{
  "n_layer": 13,
  "d_expert": 160,
  "d_shared_expert": 0,
  "activation": "squared_relu",
  "init_std_router": 0.0303,
  "norm": "rmsnorm",
  "norm_eps": 1e-06,
  "tie_embeddings": "early",
  "optimizer": "soap_variant",
  "lr": 0.003,
  "beta1": 0.95,
  "beta2": 0.98,
  "batch_tokens": 65536,
  "seq_len": 1024,
  "steps": 5619
}
Below are experts of layer 6 (counted from 0) of a mixture-of-experts language model. Rows are named up (a neuron's input weights, with its number) and show model dimensions 320-383. Each number is 500 + 25 x the weight over its row's rms, rounded and kept within 0 to 999. Numbers have three digits each.
Before each expert's rows: "gets" lists some tokens that make up at least twice as much of what it gets as of all text. This comes from a sample of Wikipedia text that the model never trained on. Tokens count by the router's weight.

# expert 2
gets: "\n\n", ".", "\n", ",", ").", ")"
up0:475500525484461503484498530533574490503522495479511481501473436486502512485500505540542513511509463484492491512502444542530469523551516507530543494497490480511484507456495553519470502528499471
up1:512511479501486493485492492473561473504435510561474503512502529490471514468519470514509511548539515519489455497490503512518502488496499448486489515502511464522548471488501487505489466507504517
up2:477515487489522558487499490503528505486483529477470476528509486491501488499475505511492477499528556516470496468473508479477490528494464512527552497473456474511465537475469537494578471472456503
up3:502498446561523479507476483490429493471501541550488518513489442500495497513495509470547540525463480529517435515497492507536471471459511498484506477490463489526532453487489527473484516544446518
up4:520466534483522525511474503539503505517460506449487467481440520503492517538498523533487495515517510493498506492481430504487459485498484456492510505515477518528477498507486486489532509511452476
up5:461504499519522498487437456503498524484476483489482497494510536479495581492494500515484501464523512504509535494479456485473501520480479493482533521511512481482546473547510496526501500516498509
up6:502505519495553494541521441521498486507519462516489471489491504493507523500526505512495502533505543462509514491494543481508513514477529492516482472538490484525478517493546477518505507513528539
up7:519516541532477509493493535524488480487533512534472482530485517511490506504481493493517566535531475497481506514460485516482537434517460468491503515523500516517496509455497467492492489484481488
up8:493494503512483508523481489496559505495565467494507433470510489490500483473517473496545468534537514493504450482467523540522516554506475487493482503498492499463521486483535477491513500429460507
up9:476544519507521508535465512522504523521438497483494458523511539442465522512499528507550469503474484477469511435538512525537480495502481494526486474475460532515500492519503535467470468529477522
up10:507532489521500508512490492559473500532536510452498527504498489485532491468476527525490481548498522482526487477508474509460482493502500470474528529466473515531461514477484537509519531515490453
up11:493524470502544493491480547475474455477519472493480456464496501458469535430477522490498487488503499524538496481464528468513502505505501482492468513513494459481512512520515474469551481486538483
up12:476456469487518533490490519541533513456486522494447501521495481456492446476464517514490452465483480523523541524519514532560514539517477410502565449531500491520495493523518487470547495520520536
up13:514509493511470495534499485514469467472520530488500475545526499494470529496514459476525548518489461507525475514497503491562495523476554504466494553509464503483514511504510489432476494457560474
up14:502511438464485477458493497466489506485465496522477502535510524436534460569514485512454451492486462476473556473514521479516467477510503505466478516518537537518534544468522482454487552471525473
up15:495466503454515505512503506533505492517497472515502477489531479501513518465512464497480568474475548548486513480474497519497492486488439491473473511502481508543492528438493434492451471468533517
up16:481500513498504511552498499554487546475454484536498449496533452501489494503541484468525526517490473489505519540548497566491503484499461499476536463529478500532466529534534502504489507511495473
up17:507544480507500452490494495483498480491480514489523550496525449479550504500537486530494532482512494490467520521465501464499502496515511470455475456541485492492501478491430491493558479504477519
up18:448518487455576495509493484510507524517528512492455512477468485474515513466536497496534507475482477493500485474499494496465461508470509519500493538539491462494496487553474503509524497509502487
up19:465448532545482515476468526528483497522502509476527471485493472519483528500522483535483489453502477493497496500492554507519539500491448487511490476472504483480513478491482504508456496519462481
up20:513503483527519478457515470461496510464495477490493510524513511488490557522504502479451503504490516503526475475470494501561519525522484465509543505533470505511514497496513467489497493479470514
up21:497503474524487497493474566469477532510457488477475533524503499473480495513523549489506477487461491489482483498496549470501470429449506488475514505562503535499508490482482537491521527518534470
up22:488530504484494479490516500544497486474496474482484517492459452495485542488497507471471498499523514528509497524513468545495473518519507471505525448525539492547481510480469531521515496491480483
up23:489511469493526547528512464498480550484491523520502501515525558491479452509509476506490538494470509459518501525523523540470469463485472516485494484514515467532454509476471516484549474468474510
up24:500469447533520479495462479501536509488520557563503469486484509486519488510504525532514527529534477463451465506475492504456488499497494489474499500512475525526544485466461501514533480473500506
up25:526484490508502500525469494451521503469473470481526505534513518516491517495532508481518495478468521472488522476489530514549499500523449473523523486503503478481543494484464494486533514519508496
up26:473531465541503515507510478499485512512511486483469524482529532510552512508578489540490455517513522509473528506485520530515497514508509455520498512479503509503534450501529485457506529514487520
up27:497509511533500532525486510544515504557509460497436491486507496458500520497483530518481467487476530484552521529512534519500491456492521464434455506499485515537519465490480503520502464483510487
up28:508503524501534502489449509536525536488515490555488498499514535482493513522499495506488507502496520522523515500490495521461535493496482465465465501563532527523491510500522523473490512490527502
up29:505509492544499497514487504485550536563534486512476491504486470473465532499505477520500526507505471517523469476524443529517477492503530466482511530441504558547539503509479501519475479538481518
up30:523529481503503524515494434505547473521474476469482488470497477487492501542563553532503503540487552487492491497496486502480474518454473491415529492506513458514473526523508519522522487432512504
up31:540493491528501538504528499516501521543525481529533484468515475506468487495451467478501542469504490521504488510543543481489510459533536486458478458516504484550475506446549498511471495481494514
up32:481510502515557482535570529485505464520495465557474459517491493554452523525490504451521501545517472480512541431490508487531476529510506468517540502496546485465538483508481529556529483508472481
up33:476483506524480535507473476532465514514472475449455512506500464519515472500514508486514518498541523515488568522460469510523554461483530514507521538519476520524506481474538505486532471517526527
up34:511515477500488529458503512469515494490497464514474493541463516522473467527466520519454523534499488513472528514544538488522514484489482513523538513496492486509530519538483488515493510505513492
up35:473547478479536483489523496519513496479520499481473492531547516502528536508544503531510462512571545478515470523479514533513516537505482486487485518493533470497488473486465503519503503491504486
up36:521489494539536479527514518460525461489519474480494503526510505520525483504488508497533480467487533478507482487473532498503506483481479522484512475548485459526543520474512479515528495464526516
up37:447464499467522513460520515544520448469483438513496507505486517456479528522505462473511495534522481488474508536531519524538468511541528446472520510493471491531465498505497475467509530516497472
up38:525527521547497527490523535495484513459518489527525546517495486543494513492524493504483523515528509499463469518494532471499499428542522511485460505472518467511538493517465508521487520514503516
up39:522542517553482507476469507542494501527497473497457504536523529501462483513495536491506509513501483496457534478512501504497451520486529529466499496493509497484496534513495552502522492516485506
up40:512524522536477472489510456522475562479486499554487516498465505504490526475498500472544518514482482509502526521494520520454519467458503486538480492499515495480456511501510476470494544538515529
up41:525514480488488480432475513529519535527500467531508531540503542538529481434509506489525542487503499518523499461505532495494485459510502504509530557501518493478488525507486519509510464512535519
up42:456513491513501507483531497465520487529492533486484479475491505514507477511527515545472473507482477518519497512484485515501526509483494500534494502472513491510467499474534528503482502550540479
up43:507485477505445517485481500519470500527522534484455491475518516498529528530504511515465500499483522460496517499514494512478444500485478517532507518526487489520509508506504515469538490528498467
up44:527486488530535468518473510488552516519502512520480501493503533526514449473511528522508484443471494517475508462572500535492534490514506445514513525527518528520508523474511514516491546483486494
up45:486446500512530549438507489511486492508501465492500503506499497463475497475492470533525500506508479501524504489515528516497524457536524465486519509541495496501496489449520516503526495531500477
up46:457455532520516554515491488504527534449515509459501507511532502500527488544532461478536475480522499477485510458488525526504493486515515515513507463488543472520468502458455489486471502490506506
up47:540511486486531506470497505494511578540515536525474461523493520494457529508500478542508503467559511504513530500504466487524458516480489527481520476475498453468505519488499492523494492476480525
up48:520503470489498481522511509516545536498477485511476522492518488501487524552452508492530508476485517482482484492479490496474500510525475500450521523534490520473523506506474503531515546500536459
up49:477510503526499526529484467499554499490518502493464491517512504497459467509486476538486557509504473518448491511576478520541461516493492498482552510476492466519487509525525488473494495488514566
up50:446503470453471442457509498534502487502503498500529551465511527471513511501483483477496475530520507513453497494471521499480486487502504516480504527515502497540484490517479520488458524492549472
up51:518588489514526480504512551522519510512498503507490453509495489521460484486535494513477541506541523526511503525510525478549464488492476476481480527495505506493500512544476506473513546474484556
up52:488474454499497518474493524543467515474464514483475444496469551489539526522547542531529461501492517494489491438498526525520514500524496491480484495473491482492481469474516540507512458497482528
up53:464545494570515493524505493525481491479454500504552474486553494512531486479506475492528528499520442489527499509505507500500491538518453506511475493493487509451496534517448539501522496499486559
up54:497496479496541515484503485484520486521536516513482478507542489546521508472459512488469520461501478499491477477467520507528538486534490511502508468494476443510508507496478525489517484537506473
up55:524486470530518512507431504500501495473501527421481483483484512515498497501502480499518495477538497514539467511480503491517511482495474544495475498477480473557537549528562494498557508474495493
up56:499524497468503473497525502558511482503539508506509474465505469519523524500509511518521519514512521520517531505510543465451524521512484521463525510455472470477532491500510496473478491496475543
up57:459502490523467567542502493496511541488492462494508502482554519447529529538503522516490519522526462481473545505475503494510504539487485491478486509496531494477490483477523502517500517507497536
up58:497516533490503491490496462556519539477524451519451477489501511483561510528454473485536511524486526503517526511551509504451517519482511477483497468485506478479507521489483492478498471487550475
up59:524499476498533490430514488499497530495503487530506505510489477544521496527521523465490559438555508460512522473461467509503500496520481511490520471525480498506502512501481496494556501508473537
up60:499515521505525502460473503512500546459479491481494479481539542528516501498483475519495532446507492522527510542512470489497495513510485485473473499468479472554469466503476503510548472521462505
up61:476519494506473548499551504531539469528535524474502498495529457521506473497492491495516520453484475467503506504505520542485496509533505512480522525500525538483548483522509496498494504483526517
up62:541507502532498498503467458518488475486490534506486505488482487516500511517460491503490528496529498503476506503505534455500492451480503485497515490491445559515509500496485506495517502525451506
up63:501492538519473515491486482489520499535488454488501525470480447478486514557486550486479492469554475501462500490472499511485466483496473529492516490583508466507513503445487488519524436469490546
up64:515493497478495485532462468470528511518493500514458478504502505473520505504525498489445522485483497457503492536508512483473541491448491469538462528499484479506490478477474463511451521433476490
up65:491487501529491510450479474499522548489532507478525490484525552492516510516465456480482544465505549527530522510477517471454485486518556470491504501493499510510511474506511542472521469458484496

# expert 8
gets: " the", " of the", "'s", " The", " in the", " a"
up0:455507499535540538476499450547506493474504518496479517449535514501496505493507487533517495510491511481495455501500511495448522544514462493502565504472507530474509469520453484507510467549504497
up1:513490477510488495490484534450503516504528517492478545500444493495514460485508531514484508454454544545490512477476511520524487522471480553474446545506472497485500520507513481518523510496522479
up2:515474481464469455524455489479510481532539469484533480515516499509463475465538460528524468496537452489546509489505502480535509520490459473475492492500535504484504555471459515515501535493470514
up3:467483523476525493449504515518490498503504481454470502496495487483499502492543490509478465524517502448558520514476511520483494512468475470514496476504509529506469474486537512520527509501488490
up4:494498538487504501475534501481516529468459468513500440510484519532524495492518500487478474499489502480511487482467519516508498492508516511546519504493508460520467456491478487474507549484496497
up5:524524511484507492533438522483529534472498513521478493567506481520510507537461470486529536469506514517495503515542508517531451494481482452473474460455497509487467526522486444485488480518502446
up6:521494511508501508452505545529519501508456494503479508512530528499518476495511517478484561524503485514423474476486458472489522454491512513495519529497511517453467512518494481503514530550481522
up7:489444481465494483489508458499478488497487528507517507505520509555515547517495506507540494503470505479537517509543509475491483498527493497486466499478489522503492493508497504449481454510514499
up8:503467524486479490503483527526513520469558501476477505519487526454506542473500474523508512504462514537516456524483415514475493465493519475430521504565513479488490467528527487485517469499465527
up9:511503448511481497550494500480497465496499479521471467540539494521526518557491494501471525565508522479587508494522530552464496491518434468482501549489500565499480484512511488495513515531510468
up10:495496541467514511468460482500507485548467519480509520472524489486511496559455533460512481516556468495572464469481518543554490497481480492450510529511510506506481492491512469511475500516478509
up11:486517517493480503493514485480524488518472479504504499530494473495494496472503503495505489489543507491517483471480493498507508519490470472508499507510487503484515531538530499562459518510466530
up12:499500521521528482465545514474514549513497494454547471523478500505519504454480461522496465532527446527517471476467462513484453527525517534507504530488483488473510509451525462521516482510506504
up13:546526518502460490512501493501496523464463470513556528513470484554526531502516497481497456471474521474497525517503526511523488549510519478484481525491501497481476522447522491484503532497500495
up14:488487531490482458482518493465507527480533516492500455501452463567528524504499478487490529511526487523465493477504495504502485488494478518509507488497514503469488506477495558492506534556487516
up15:500537459487544525493504514491524528532508514498491525529490486452498550489481535465522515477487455486546504528511518483536484480555489472487497514455481488483468499487450486481485492502469520
up16:510487541467497512527546493503511492519509527494500446510467498515527553482498537492498513460475501525575496503526521498480494502504462492446534505525510508534505497516514506483499563489467490
up17:501466484525478495511483478502519507518493479490516455536538511532486498486545514453499465484515501522507512523445493514519484496548495540488494455485523474520503539500504515469535494504497511
up18:498518503535486507523480470514518469497485506519502534510506537540478521521488505511485504497504513477531481529498462456553513523532502508500484481522524485518479538530516534504498538501511483
up19:534524510526478477508516541523506512467515491517490524527503533530495504481470530473520476491543539489542536504497504509479515475524501501489501535510487496489525504488520494514477521560500511
up20:531482466461527522468503521481532477479456539485499473517563514505495477500526501499467443497512448490516505470545519502450514506510498476479494525526520458533527538563499485471508470535489495
up21:500518508452516496515440557526485518496468480484427477518521491494527480541489489483524470526544491504545507488478471516461487475476489495488468521504537491500510537521535500460537542536513514
up22:515521510506482460499520518493520484482505495489519530511520518511503536491478488519518515485493510473527482534499521473474483493536464511502529484539481534524492526558532521493517509480529445
up23:489490455536531496497491478502520456522517494483508529487516473524503523481506489480526495491530490486517522537512499507524535470464477545540496543496487469546481580509471513510484527515524489
up24:519490442498494477494493511503456446500509528530476531490494494463521503484508485482557524498496469490515522518511498513478532522529451529471498491505514521492489540459526518522529456511545445
up25:492491469482531492514477490480501518485500495487455440476483486481502537509455480461533500472518519536513474527502523497523505489464487533480493513523533488541465526454465502503488528551540465
up26:487506482505516505468492528505513538481540500532533486548480478508524447555479503493503525505500513532474509503496523523464493509489504469496480460483499533475472469460477496489500529476496515
up27:497536524521454477507481503504499499462499521537499461472560508484509476456490512489514491520540489464537508495491470508492506514523506466518516515509502517517466529492524516470531534527467503
up28:555534507541505479500479497502503509449510493503476491531519500511499495488503486509501528498499501476500506470529505510494478478473494466520513545483523536467513517487466532463499488500491499
up29:536487508466541512473520521489509496433513567493509496514466506523503491484458448491469484508499490482518443517460447550464471494486507489527440508508520546460516498468472477565500482516485496
up30:520468457516478480501504461541475510502513461513497516472494473501540466524442517505494510484466519514519538495537516566508488534465527499490493463506534516541494507459520513466510466495490555
up31:488553487529476491499510455506466513528507523531496480475470485472463494491500490496501553508473541466508500527510548503518531465490516478524495522492535490463500507493526487508507527514489462
up32:474517498512511510467513515535511523505486464521514519536535543491498477563530492488493465491499540520541493491534528495467525458490495524521468483526513532480462489514495512497472502484482500
up33:488495500468538484508490463537517551522482547481516475540493525507484523508498502479493497464475491498457512506505479504478456495489465499528491496520512513483482486442494496468480497502491486
up34:518498516510486489498506471497465518425503497492447547528524482517497450510507511492496509502486471459510517534492469533495491474538478442488466545516480535523522555457482516465459509512434486
up35:528503488495496502486477488503431530493505454466491510504461490493491471528529453497504503492472520508518518492500534497495505505481512543487472506519519503519512495486479529462486484485489468
up36:516495504506500511516475478526497554522495520475520504480543492461542522491524541525534489508516509498477530472508539538505482484478529528514496527516552489525507476522499543531494502474464513
up37:491516476513546525473537509476533545490479481480501501497492532506488517471482521469501482513530531470493475530461469502523476553496488466491536502495453485485532522563483478486456493486493489
up38:483512486535494471458518539523493485510516474498485516479470487532454514502464502470520527483524523503540510527453524529489506493473522494486517521478464520485521488456504506468482531468477485
up39:519527516525501529513505506552523514523525478484536510489562461496536462542514488493525458545503497488566530472489492524495506530535498498474491470513505483493461515496513533527498490478516485
up40:511505484506468534500500466535516533495561427498508499481474555515497499482446517501507498489518445575512474501577553492520491472511506481489553530508470496496521509524526502467472487474494497
up41:515541456489464499546515585499498488502448463454458513499522511529491459483514519502530501528493505467512517524499485486490486475472519521501500479539518505465536513466485507456502506476485503
up42:485538535503520479497500528464470529484537495479506473507507505560490500538473462497511542528494452481476552520530458476485500495505521539460491500503488504530483459475469482498487484485465507
up43:482492511476477513478528505485460523502483498534462512521529505518482539504534501481564470544471525528462529487564521498465484493500469460487518505499459528509493522501543526522490501448469479
up44:460476509495526461499480474484518519551477501476494486481525504512519508530473522510483530510500515555532520503459518478489504502552524491524506525474527497513492473527499514495486505523527472
up45:509571530519496473459491509549485481556504568511496520506555491504507514523491525502547473519530531549479496490507482471494483539538487475494506501506514463504517502529487527507486484534499453
up46:520485514476480481505502482453526488522496549508515476501472493493485525499521533515483517490506530503521524500520525419500525466487514492515455527497495515509449508494503488537488465473516507
up47:521540534542511521519521466487494507477489520491485505483504506488522513547502525524476503458511499476483485510507492548456494532483476464495495497504520489477450501514493480501544498517517515
up48:504495548489486473487500482546517468488514509546491463468479524501544504505448505476470472495505486481492492523528461493492509488494466478467481514469482468537452492483460490560498517485481547
up49:475524486468485511487470535492512540506529470536520517539461488521537513553485529522517534520477490486517483543474505502459504519517542505539469446490486497492463528474479511492508507451509491
up50:458479509517533525516461536496484500490519472476457478561485493487474483501523483485490459506487547498465508471519490509456470488530483471529533530506478518501515479516466462479523474475451499
up51:520484513498500523508515540497506509464545521533491470476530501457476518458505536502485509503543511468498495484494455508491532521493513473507509497489497520525567472511502506540494490483535477
up52:498538514527512472523488504506503478484476521536517491528514504533502486484495490527491497545550479527503506459481488469522485512499498459536542522512508496509492509532496520566502488474488491
up53:525514505479503488478529488505527520491514520495522490516496523527482513526512502536468473525488501496474473484444485492481499559535473481473472469489511523505467507494497515467483497496548511
up54:451486480506482499495468528482517510539471466504483494510485501536512510534555482549477438503507528460495518505514476500500497499471524498476491462512517505557509475504506515475484491485509477
up55:501517510523527550497488488512533535539474519494481508495518478509529519516495497496493453544474476527492495475478519474532499507515507459505530562494496483496517532529487460454480508470509534
up56:502547532548512519522529504502472490533522489490528478511502476505438496484474497512509484528489537498498499463514518502491468553491523464493487480480479485548485463483530473510512495521567533
up57:504516478504535500526487474531504482457519492530493478524490487525507540527518452491536494546475479470504493482509534478467491501487506471496511514489518478491499485474464527471493461466502510
up58:535469543488503524509490488516521473465521509523462488438504478494486519516514531486513482489502501535488526486531527534539514463489476538518505492465487477550481552531525492531509478473514505
up59:497494483498488509482475508481534499437540543484494524537525527497522478466493464498565523437488517544464451479462515488494527498533481517526493557503503494540463529511483517488479514507482466
up60:533494513535533481507514520480520473498501478484505503473474539503464463533548451509487518497525484484506495520515493511499502472553509500497466471542491520483527523490494479453483536474533523
up61:495503463458547526466533525517529482528513530487482501535518516514484506525508466519485522488496489504471515504462454524570526515545533507535533496468483533491521526510548501501528527508502501
up62:503526522489500484514495493505476514496492450502516511500533513473482501546504496502504483469526503462523512531452484474530518505486465516475526532511527442519495511516524485501543486444500508
up63:453538519482531511521526508513504474524506491494498480518475496471503513482501501451480488519515476500509506491521467536485536510484505497534477481457494471481519508503555530537495517478482480
up64:493493529483489487475509458499449524467462495524453448580508509472480497485493487491477441467535466498477481475557458468498534415500472499507526495510501478525492488510533519486499456521531521
up65:493491452515534522522514517523522497513519498489503498506480471470507504535527505491516515514483506508507527479488558543471434506499487531467496510477487519512462490507489517476516514497516516

# expert 7
gets: "\n", "\n\n", ".", "===", " |", "=="
up54:491492475508510483502564474477497447499514496454517463490528502508503515524511491542497513529488516484511482504507504492508442514507476548465468486505495485529502482529480459503485497499501479
up55:516516468502504526531487470540494472504484496499506469523518485555511499520515506469499537485482511477527502496520516437489488457481508489494524471500455536503488520492510503489474473480532473
up56:548486507480482486485492488545514522493477505474491486534529495496503445504521501496489513492517486470435522487508526463517462489514451497499486489470472523481523464559473480492471519517487509
up57:554499516506520496497532469534484508489463535507534524487511528473479524473537462471514495512466467525531480444484469473479519544456500482481516466465504510487445476497496509495533486476487567
up58:530507492523499482503507547518519468488521532514489510435484485501483497520508543487532539466484464534481530465469491479460531476491514481491484468472482504487463502477478484522538490513451543
up59:500515494525555531516521480510513522487541472502506513456490479455502538527468486454514471498483503483479483475485524508512491484487543533478571528505432516487524529537488488520510537470487476
up60:450508534499477510522482497526521497520514534546493535523490473532510542471494503505536512436501474543476497514478447487493521537510498523486468510478474486493494531506488490523511503507470513
up61:515515514496485482486549528549550485519496491499523473472502548489527525535506518502465492548512439468491506488513509518507509468512557505511483524519483507498482479537493488491468469467497466
up62:500496481527530528478483493501508485511466470496523506466479479472474544493505465476495492478509509503490463496486480511516470475443507455465495495480469500506512504468486489546500545500516505
up63:538515510489479525505492536476528473506522522497496444503505528469494535544518473563496482565493556530485486469461505533488496490487541448509511484517524505483506513499476527466512518514472490
up64:445532504514538514485465488486595519507499514484505460511465506482467468536524527500482549488481476512525505537531467536487505552488514494521485435528527513499487490523494506503506550526519491
up65:485482538529481511509484529514505527491517466513519490542486501477496520550524439530517486540524542440515502496527466475489528491479476492504462508463539484475517502508491487497455476525483474
up66:503558510479481492533495511521537548497481502500512468482480478489462534474521473490522472538532494454488492520476470512524477492488547484466513505512509513477498468535504490497463517484502485
up67:513493528487496525481513494518487483513499525477499507520495522525476464510495527541566482508500561496521501487479484501481522437513493475480486509529483474470526490501493469508460519481493485
up68:483478506498497484515502454595518508495534501512485508512505507526526467558488552488512492483495508480511554516519497531493521497498464520490527471495525487488554501454485545512510508524578521
up69:522524477492445490520537488511530472544501498488460486506479499508493487493529493500512517489538509482509499516529478463529497520483499468504455524480494515503490504509493510488513496505550523
up70:526519492514488487526454508521463487502473476555493481469473427534511474496512453532472543507506465485507504460467523501521497478538516495483491514493502508536540492469520546455482494479487492
up71:479490522481517494469479458518514452495467499492472479466487491482466500494500504505500455536489515531522492526539510502498511490473533481471522479519513472504496532528505494495524444491511545
up72:479485500499513449506516499486508516492526460528511513483474462522502498472493525494526513474532462483503443470548484561510503488492472501507542525501524517457463483472477496474520544478475504
up73:505533487507465458515515518515470521520483485485486519457483507524535474481503515507459545574467496483459481479488502471486502490506530483526498457528492477526505482461477469480527457470512506
up74:486500509533493551450524501501527521501477434504473480504544522540500471518484476510502495509515465506505487500492467510488486468513492455495513509496475482491537451516548490519535550477530553
up75:522531526527504538445530502489499467453502470451504479510473504487471518514496495475515472514476522463523510505516497519515490475496532476508474513525514489501471499544508522514497519473536513
up76:484530508550515517466509473504536492497516531517462492518488477468495478504510529521485486505483471485465514522435468478498506500495484475501502506487520490476489488480529539473501449510482454
up77:522504514552488474534496484538555522512499573524509486503492477504475496521537494446476525477495529452532508477486477516493469529518511526500510491464503554488499528513488529549510498505485505
up78:485492524510514500476481486494572477508493492526478511509490479515510499521445476498483529490430503494525502533477484489524519520505483463453535527486519481535518482525465499495511513523507522
up79:464447495462498526514502519512543466503501456520455534504505490487518516525460528482500503512495500460488503493506537528514507551524520485495473479452475486458453439515524512487484507521496515
up80:493506496520487511512504513507522488517491526526522464477472486486487528488544475493521478497498514484496491513489508497491507570481548500445476517472518509510544507519482524499468538513511517
up81:515489487491466527547519501508496540486512498467525467512532518490467462497440503478480462540473508511546464517475550466484515520483547518522531480475520529479504493531503530515488477495533486
up82:508466465498519529489474479459528463504504481490505470512537498504545494504506506531518496506449477536506524494506472522505494546521513482501456521487490478497497492536522528501444528513460456
up83:530493483513512558462509514501507495493560510515493506532519487501514532501463533501483506476525540488518474472546486469505526467549497453493473477530494526464509477478512494534534514512491485
up84:503490517523490525485499526497515555558502521514522459514496481532477462512496494489546549479435528504535468558506510512532489471524498526501495492528517487479500529495466533530536555456461551
up85:487503514467474513538511515542493495527477512466449527522457501533486509496481531534486494533534468483514480509518492511536489479484462523499539518526500526486531485462530498499455489509534523
up86:466505504497505480527487522549519494494509545529456508495468490491493464482517491490518516519515524509522496478513446501488490497511518515533513459483499511520514532543494503520506521513529512
up87:498493538471551513483474471514525527562484519511485498503471469481517495486487491555522466508520487498523466498472476506510460493537470468502506482484479488507452512523533471467487517499510532
up88:534529556513478469503520519530519452573509452545506497485464541513531500454487496522496530505457485480520465487531493482470504495491498511525507518511481527516470492515504521463503476524499505
up89:507515528483487483499476545527507498497551500465520568462536486486517506497509525495509532517489481484496509488470561530507475497530508484477505490494493533516481516496513502485445494499471548
up90:542494483537505501537480525535528459470507507505467507511478485475511499502498553504517514463477517509477515479512515502480467492486523462472497501507548519458518441458508468541499514509469474
up91:547502506466471515492512526552518486495507521523475495476517498505488548500435502532510473487487511495522472492503464489472496475488489506493510464471529497488477483469486501513468485514542497
up92:506515537520489547483521481506485529489509477485519484500516504514493538490497522509520492548486517498474451477480479478474465502515536509514490532509500497459545521520516505517485476498492490
up93:513522518552531505503513473497485518469456454500489498520492482497531502499438527494498483478513489442486505475450483486507499491479464490542500466479495478499504474473469535501457509458450486
up94:485535492523468504494499515568505502506474522475547494482481512486485521508506519547463515491538485484484496513474510479525517483526464453483503523479519460463489477495525532468497529486506498
up95:487512480476522539442538502545482491570533491497518520487525460499487493474509521500483489475501491476486496510543481476500472490446518493481519494466491511507490463456506469540499466486537491
up96:520486510489493473509478496540474490497510517498468531465482496490483484489494484491528561457483532493530474485485477463480470455501489527511523467510466486454487475513498498507481539513508499
up97:488499468496511512475517499507482538512509522477498522481489522489498522510505515503527529502507524524489492481550496461472524483492476511510475485462466496512504521523488479466535482505459493
up98:520473522471453474519543533550518498483513548548505483450482475507499504503497506514526496518483515541522495543506517495523480491455498457529499494512468479513474513554512493498522484514511542
up99:550519481533534456532515524538516512528531483493484492463484472474489498525484468500523517538484504500502498520525484460487453488497521510463502503498502523488463482512454505492491554565534503
up100:511523490489510485466543538493459510538509518492515522487492498520450509478508510507510480462504506487473484484451538504447511509520508454492506550481491518481477494501515502496502503459470493
up101:526449541476470541482545553514486515524503510520449488525500448515515507495515522494497530503536529471539470487501463473516523480448469434486434509550506496504525518547496521532456514494490499
up102:510484531490530536491472541477469509454496514504512523502543535478457505508523483486542475477517518494555497519526446510457519503489499477498498516485524472477504522440497496502473483516504527
up103:466478493494500522474451531489526548481488448524472475487533448478525479514493553540544476476508538510507492534540476496519487510552493505484494482513530516512500503540463532480509534499532450
up104:559532462494447480511475502554511485458513514500479513481477503469486468466494550511507535552497516450485540502483507490518462425460501529489424499493509510493466511506516481506512524491559469
up105:483497451491474505509508512569529519456529517477536448485515503495506538541524510544510508540459487458529505487490470512521517529503544530497506462494481518465484550486472505491491473473519515
up106:527513454457511542552485463510520491445454522538511494475529496480459511509485483476475495485489498528511496506512511516492478497471496505503544483478478472503488510522485474476534510528488470
up107:488498530495489506534514506520500484527487502492509443470498482493486474482488492551482518495484494553512524460525468436458514521476464527472519492503505470531507504479478492475508531472491498
up108:533480494494499528476490499516477544549516503479473505486482487539482494472503465525476489490520495518510461454538524480479513497460495492486506441505524488526494554515487508529495529486513502
up109:514540510530520477478510498499469462508494554503455471522465557507523527489499459514459510501465519516553476520496475521487482465504495467570483502513506520509498460486490492487508518508488493
up110:476533470512568519505515496524510447509530499523480517502531469521523457577515509506466501481505511497508478488495467524460527510505491478486527518539495538493519471480457490524494523472525533
up111:535471475532486444502512470519476477517521496472426480482491508537520477456472502491531531509468484526542503500508509555470487474468513495466511482516477506484456487505499498493488496458498524
up112:488511506456496525521515492528500501510565556547488522509437493471473467506478527541545544493464472529524483517489486480497474514514492531477453468493491518504537533519487537485499477494522522
up113:494546536469468490432516481489525482488478481456522555533492498508538488508548488480496526464514509515500511503476500504508497450504507489512475495528508488536512522483463484501492467501462499
up114:488500506537453484520425519499497475502530538482440475496476549505514467488525473450506517551522481536518524545498482534498477515524530505503462518512529484480551482503501469505481503521507513
up115:527528532494513524490477518483498545479437497522503486530494474504491528540480528499511462560501531472514497462486568468491484481528540543501531550491453494505535527507480471511486490491513495
up116:490503517538536496504485503470517505465508499499460486534468482507469469493492484487478526532521533475535501501525490548511447478497472466571518543488489508522507465492461489499515480483480510
up117:533523515518505475495505503522519483457476461535480503497426525460468481523509519501500523519501464485516460505480514506503491507498484497533465494499461524515494502492498517481495487485508483
up118:486488500458452501489498525557508485494474491458484508560519514519531505456534482491491521512514460533466496533472506501519470489508443467490509554521491485476467482482524487484528518548532502
up119:471480527482505485492499505485482495503485459534481475470528480506503475505511516469530488544528527486534520493529494548503539468524473480511478541516512530467483449528504498463484543490510468